config.toml
n_layer = 12
d_model = 224
n_experts = 40
experts_per_token = 2
d_expert = 208
d_shared_expert = 192
activation = "squared_relu"
moe_layers = [1, 3, 5, 7, 9, 11]
router_score = "sigmoid"
normalize_top_k = false
routed_scale = 1.0
balance_loss = 0.00216
balance_bias = true
router_cosine_scale = 10.0
n_groups = 8
groups_per_token = 4
init_std_router = 0.0348
lr_router = 0.00094
vocab_size = 20444
norm = "rmsnorm"
norm_eps = 1e-07
tie_embeddings = "early"
optimizer = "soap_variant"
lr = 0.0072
beta1 = 0.95
beta2 = 0.99
batch_tokens = [65536, 131072, 262144]
seq_len = 256
train_tokens = 523000000
steps = 3638
dataset = "wikipedia_en"
Below are experts of layer 7 (counted from 0) of a mixture-of-experts language model. Rows are named router (the router's row for the expert), up (a neuron's input weights, with its number) and show model dimensions 0-223. Each number is 500 + 25 x the weight over its row's rms, rounded and kept within 0 to 999. Numbers have three digits each.
After each expert's rows: "gets" lists some tokens that make up at least twice as much of what it gets as of all text. This comes from a sample of Wikipedia text that the model never trained on. Tokens count by the router's weight.

# expert 0
router:469501535519447506494516474525500478509545503459478476470516466511456500485506521500511515529496485505506510499481497532508482525474451501533475486499506494520552516500515487509525482514477497496508480503489476466494491455519471530482481525503444453506513571456491513521520519481493507481498490499525511463475475489502508497490472453511524580496482488440494442485474505508552483470495459476535499509478500481494499469464504512487471513448538491539481506488490528508500484490502524494520458488513522526525512484507447478514502501491496524491461485494493502499526447563506490503528480478488460523529503469498525477545511511459522475467486556462488523505516545484494489554500
up12:514559514487510530525476522506526529497506478500497481494490503538461502508517481534519519489514540493466501489519450502537480480512480484501478528549472491493491497493497488516498496535493537474487452483509475494497460473507503498510532527474455486502472515540505550535467511499497480492528486504483446498537450510543500483531500487466515469493502456496489487479493484435510474523517419458502471493517518492487525510466515476522543510503497487461507486467513504509523516489482508505463476498539532494509478499510456486505480492458510492512467487477462465502486487496462519517481452452554482473546497500428524433501511475515529488467510520520469481498541494497495478533489
up13:485461532498476523503517494491469493454538479512487492494547508532479498497498519452487489512487486487474477496471487497514518536485471529524513490511515478542552487533504485477507525528512476528506518453453512469519513492491488516474489473493477468444486533493487493580519522468500512503452480484507491501482495462521476469537462489490497560513491504476521473479483472510543498464472499504512528506512464485526461463495525466515491515486550512498457535484510507539497475464483476515524509478526575454517509517491480512528491508493514503446486500483484532481492457545515488489456496497497496475545499533506519538482549521467524467521514509546495478480498521485481493481456
gets: ",", " in", " of", " |", ":", ";"

# expert 36
router:500505536508516534494493417487503472504530439459481512432570478508472484542487501483494494534500544529472510499502524485521516478475441534504512501471486483493483506497482482522510524489458526473521512482482494501526489498517476489488496470497468468513449487513507472498531536489516483520491476466526525487458476490520540485498496474470494485509455522466502477502494468506535506504484458471529521535503489452482534395498510495467504531464493498532515506454482527526507497515521496490490499468530506517513529487521482505519498507504484543511451506466526493482466529540490481485487527497468518512512471499477493507501497467481498494475491531485468455517483542503467510490516
up4:515481499514541496509516524483490470536531526467551500464523492480526474526560537502473492514527504497518494539487475521558512521486466498529509539478520487467523512492444501470516530497457548500504503521484513491526458497515463502481484503525495499490513495477552443525555520488484454495484513454516513481489500495501521508502511487474505495479511487496499465527488458464504499533469464533476516552497459490443487463491487502487462535479516458511515521468504484507499510493526462538517554549490523483499504479442472476468542536490491518477489494500492503443481519490568505534487497514497514512499484457493480476505507502535490490543523501500471511482527493530502513502513
up5:486513477541507472505479506487501488533508483495517510508517467505476482512522486516446466517509505503546518540523508484537475549507512432463464514517494514531507527463448474461493495490529478490494493539512521514471502521498449478443516507496528507497498525503539514516488486482470474504491436498491522543508514513521508504501480437567495493479474512507504468479503480515520523450525489472482470514509483504531468505482476481498509509522475524474502517525459448485499502438479490524473474456522514470508505495500480520491497507506492488479464538458517510510513460491476509532501530513482507497461489479513429520533485521484504504496491467512495494478475584534503483513448
gets: " | ", "; ", ") | ", ".", ": ", " "

# expert 31
router:542506518523472506493502535495481465481510503479481482476526505509475486501486488509524548566449548499510515494529504489511503481488448463486484529523510506493498517521511479500513508510493497516548497449466464471481506452507517504489473459533477462519476529503501483521472496487475502491486518498547504527482548461484485507494463491515516548514478476479448459518477469492554495514480470517490532499510482494512509500473500490486500460483433491542502511506452484511554510489513461517463491481489480557496468490490477482515457515494492527501492478498482582479520436542483472496521485513481513549481452488481506489508489467491491498476521518490500463508546547503476494507491
up12:494514484456484446519512547532522494555455518497489529536495494486488488492451510548453438517510509471495536507507515546446476477513470490518529495499503469479513518560532474527498465490493515491516487454469522471521539471536522508465502506532467525510481440509541504504500529519466536491535503498517483498502558468480493525485443501501493513492495499508501489487489502545526504516464475492511474486471487482501531445498507487493516493496482463520520523471485497488518485509510533508478479488499467502493499513464498501531484502515501528520472506484472555498510496521496497479494514459514502492528522494542449485498486529506507482484539507529549499465515555471480432501485
up13:548567483476500541483525540536487481534544501494510471535510466547475512526521498512498466529481490502486529528509528485506486525500474482501497502507510504465516506540507501528485500466445477519504475501497511460499525451477533465482479485505497518506496518495513497522449466515473518487498513466471519538476505502548499484509500513485524524485528513489462445498550484489483496531504459505512566514509474490511531501505506480491502496487524520494470512538449489491492498502510519542520456536520465469486469491503524522490488498482511501491496522532494491501474496521524497488585501444523501557511493496533470502545475430514478488460528503496493536540534508487506480481466
gets: " and", ", and", ",", "s and", " or", "ac"

# expert 15
router:507496517523457487500523476500504507474516483452495538495545489506466475487484571507498503550497504541468487490521490524529476488490497491500495500509490507488542497489545502487503494466501486527521516508450477464505529514528499504475489472526498513444509464463477510520521520451459504532482503483525511504495525453479487455474515479483514518483471503469450550507483487503498509521506474489471500512483476465441519465417505485524478514472502506543511525496502491464504477510517470492521443469499493504492489506515463506509483462516505516522468515470492483480552480514480501516548498471430464520481450511491485481480490521522495526458482515454509447497514520497501527506447
up2:499511474496481495445540519492496469512507491503475530511516499477476482523451504504506549500497507457443470526487481514495507506500504504476467479479501490530495510529515527469525465520518507512520488515491466504486510517459537503506506514514476548502482444492481521528502517557478516451524515481501513512470472481496479493462475538469486504480479527479522532495507502530514514548540494466500492497479513520451521481461478451491485526512484498523513529517490520518475508476488490467563474493426501545501500509512526488474490463499481483496514519472494490510522475476527542494513528467480499521421485529506521509492531535474481530481483451513511474516542451455447486460489
up3:516520485483452494470504545498524477516473486444448481509522555511511481504509537491522490568510558461511501445503500459471488479493496496490440518479480470530532562537469517538503506471494495510498520479464485522485488506441511517478505491506464490440504517515544557522497514475516501523476514475503500519479521518535520472476514483483517502487496507539455501515494513467482522510504471493528532480537479509527532493529493449485530485541492499549462519524494516473528465514525480452501513462508525474492453498508504485467486470492489496502511523504519470484511442490512514469511542478503509510498470510481527510518471521526485506469514480507520458496494514503526505479507
gets: " as a", " as", ", a", " is a", " a", " was a"

# expert 33
router:487523542484495518449545483519462497501530510474489507457489500495488487464495522505475534562502517536545460483552529481508538488469465512508497481471500519499520514492542494509500504514488508499560503512480476479474504471526487502494565483491509457498487490511501485500487538422551480491484488515501521476486496476500512488476522525479487486498438499445428486482491506478486506496488446506496483509526499481478491440482498535475499478496512467552497489522501508526516469442504481501543504512496500542514463442506461457538507477493508493494501491503509479520529538501476502472496502523474468492486487471505490486486499487495488472502542549517537483473510503539458490500498
up7:477483451477479480494492463483506504528490501495456488491543490515515512480529475469504487550503464490495486490518489543522504504489537486510503535493504481493470546516466491474526455528548506483491489474501545503480442531506498483491530488466516479507502519500515518473504496507485511477470448517515489483497450384509480486484505480544476511542483467490499453505485514511552525479476503488495478511505507498492508497483514504440501497458509492498532495540486510492505531464532479501484528475559484473551482470515482528514517456511514521536485490540512493499517535474477463478503527464469502488513551500504510474530486503538496526512515521530488503486515561475497517468478
up8:526475461536495472499510457496495473454450537494542512498517496504528488522515509541539471486480524518526488465493506450488492450478530517517490486533568524496519523540455501500486500471461449481494482467518495545492502521500486504484506479516512467491477480495502500521522514472477476500565505460494488571463499490470498452506559474522497477480491497452526489492478497502470540466533468506487484477491506538510464511456502485498505475507486501504535468507536473492528515525533545504497500497523484519503489534484479525470529508485497544458437511516525533513468544497487503519505511506472485502507486498491463521514499504533505511502547499478537455503528500512535524506514
gets: "\n", "-", "\n\n", "- ", "| ", ")"

# expert 5
router:503518558513438531519523479510479476511491475455514489473585501519478479487490490471472507512517516509495532503516546544509547493520478492523518478530525501524504492491503475511537533503534456504496519542489510530506483476493508482496528490492437475502511481507527482480514531504494540508513475507505511501515476486457497483477538460501479518530443484491475512496478502523488461490496496501513502477484528445480497377482501486500512512428494517498495483461490510508518493491531499476498510446495533528499454494502455522511493506498523494515519475515519496509524506512483497507527476484485472513493483497494470515516511538506463506480486501536477517502545556555507498483484
up7:562552468518510490520574529493488489483546571453488500459486477495473455511482501488482502460525454503526465486523442486478535487505452505482494494509493464526529492475532481519498511489530526508534486528472534515502502488477481510529509500478468511511470495492532495482503509521508506505480509497482486508445500508493522496482524511510492507519539555515474489494498530505518508510510504479507498465518454540470493476498519521491482503440519515486485485499520527530502529484529481515495500416495490530537532519513489476515473486517484561544509477526514463530497524500506466472502553514489462548496505507486454436505459493512491487508518495503501525514494534497489518499511
up8:460521515541462551500526502526488502527477486452532483534532500536505512503470473524507505518503514471503516492491502510491554493513476514506513487521505510511546468505478497491499554452499489479468533501503520495499536489506468500522520510529479446473517493449483495465439498456478488495485423543537498507490472502474520526494544479455499545541466530492493487513512505514517495497459481503537505520477545499454508464471498527529494507490514523507522482416510509490538494487541508491502504475499491474485533468468450524517513517508463506534499508476474471502549492518453487492483491487466529529494483475523508516501514547508517512502530457513515488509524519496469506467514
gets: "–", " | ", "3", "0", "6", " "

# expert 10
router:498507509503467533491558497513493446473508485449473515484532489517449468496493532521491513463485536526449494454509538528528523492503436525531476489511472501488502498458489502512537505470444521482514492501484486433462500475500538482529553502487478498507472476497503455525556517471486495491488497492523506495476477495480499506493533473499490513510481524465505515472469492511527468485493462498472536487452541484517495442475528511482514533459496490504470505511525509467511458461537482463506531500545506511490482524528497477527515499492556511523491475482517528509517477552506502502510488506467503492535454513489504522502487517504495456498510493438527514487511514504475509544528
up4:484472525490479481482522528507481497473514533494478477471543488518467460555489525538489481514520463498476495472462493483467484495522493489529468451522504512458521478480503533506472470502534513469527497499496499478482507473463471526507521488538485546453501523488559514486545513493516499491484521466461526499509506528477489473516490498496507505537514502498502529499526486498478495461510452546469486573553525510454526488518519486523492489498512517513486460520515502490549484493534456468497532507494535529490514480548459470494505494511545479506492469529544492528493488465495474510510508511480494497566453506513505494499538503508486469493497524441506532515441528509492466530518
up5:456458484518527443507543549481496507506558504487518515493473513514499533511528495535501464508498495522487503480503531504500488491487453463495480471478525471530484525494516505439505553516516543526493546477518496525514526519535526470535513513502539510468525507478487505521547523509494487463512540539523486461527503466449503449481481493503537494513518516510484510520480505538532529451489526531500527465520515470538460484477493532515551479451471524495480493498528492492484508490504481470501486464489541528491543490501514476512463495484505522509558471476493479511478514512471483518510498501481557479465438505492502500503515494481563488481518490493491484502491513509532493498455
gets: " s", " l", " c", " d", " h", " r"

# expert 13
router:523518495522502507469520476520509508554496504478470503513531504512458530461495496484475490542463468519484514502503513474557494493492426502505511478493523498506483498489487503487501459485508535512539515506460530486533531487539527515481554459481462495510486503478517496548476542530549495523460528501502504509504523498482468500490539504490499477503453524472473544483467510549502474533503441478502504514514511471504520436446470520517497504467546513550483492480535469522523506487524522500523473504487512530519429471505475484499490464508489548475502496527481536511499527539476489516521470486438503500509528476495512510504495501488462503484525525501501524512500533534459493478519
up5:483505478485488518527507518521528463495474501534515540494495497552463504533541498512502504535481491477492517501523499500517463519519449471496535497475505461452498442477487517543519514494531515500489470497518556525501480563518480487541515526515458471489524522488519500531526519488567521496434506455455490453516493460514446483521507529500497510519465511498511518502512493481513465542473514476484493541539519536505497472493484505528533508519519490475501469513493511534514502493550525489490500489499521533524499468477481511517504479498472493496482448507507467506504488510526490524547470484488487463480490541543524481518542480467457497526523503482474490494496520498543505562526
up6:495531529506519499493475502503519499536503503541468560558541497525434513475466480546596503506488525516515505506497502467500441467506474500488467491479500504497505517487502475493492493508486490473514528494475516472504507524491521490501482508482473520520503497456474557529526504505513489466541517525465489496503495506476508451457502494457490507493481520480490552487543505519472512534490468491520493496482501482484527506489520496511558525508501525551509511490475533482482485494527520464481525508522498493514496507476521496511483494440505513530496477533489532500475501488497423533489489490496478543492442492471558503511478550513474487490539550540508481531515508468524494510482
gets: "\n", "| ", " |", "\n\n", " ", " |  |"

# expert 26
router:511497516512465506472537484469505502504542444449475535444520501500442516485488528488447506556521543526519530502506514528527497503505455526509496541511506502500531496491527475484522472515524508517521492490446521485570484431521516471484535499520523460512462445475522516511510515450531498517453494496503492480505475500482477486471486512504516522505440500463485488476504476475481486454530501484518527518497509504471485469481476512499493527484490485531481493479488475494527500526489494490485449503492532573526464503522516490520492478525544510500458509506517494467495504520491505482517512480507471489511415477462503494494513462496511477515497483466490485461508480511494507509518
up11:533544491512484472513537528550522491490498464465504503495480432533509500490492528481471519492522494513466508523516533528476482500521495499472467526475530503475501516540499507491490558526458483518520477519514473467520493511490513530539517465525513524510457487500471535517510452492490491497472485434533480510537477511498538511519496484526530535525460505481508498513490514513477509511466525454518527549526512489479529479456479528488464498478483491458470432434479464507497483488468474509492491467511484468556471516466528492537522489497497503489533478501503511500480513492491447500493521485492478455496475529512523458514486517516449512521520513524538483470510513524493473467498
up12:535478491471516508477495517514462481485464501536474499462527487498471515553453473529479506482518510540489520518520473503493515509463504504512516472546515495481519466474458514504543455508532460460503494504467483497477478488549505492491518474536551497512469523495504467532506454510488463523540466463521558452518507527474475479506511514441523454512546489500501526520461491500525490456523488532487535525504514478513524493488532508488493535528486495494484480521510498510493526493529546495526490505549504492507479504509506446489489544477469496494477475485487536472503493462575479489502472513482515500471493473503503508474533494518530486475540525535522466498512464527459504480488
gets: " was", " is", " were", " are", " had", " to"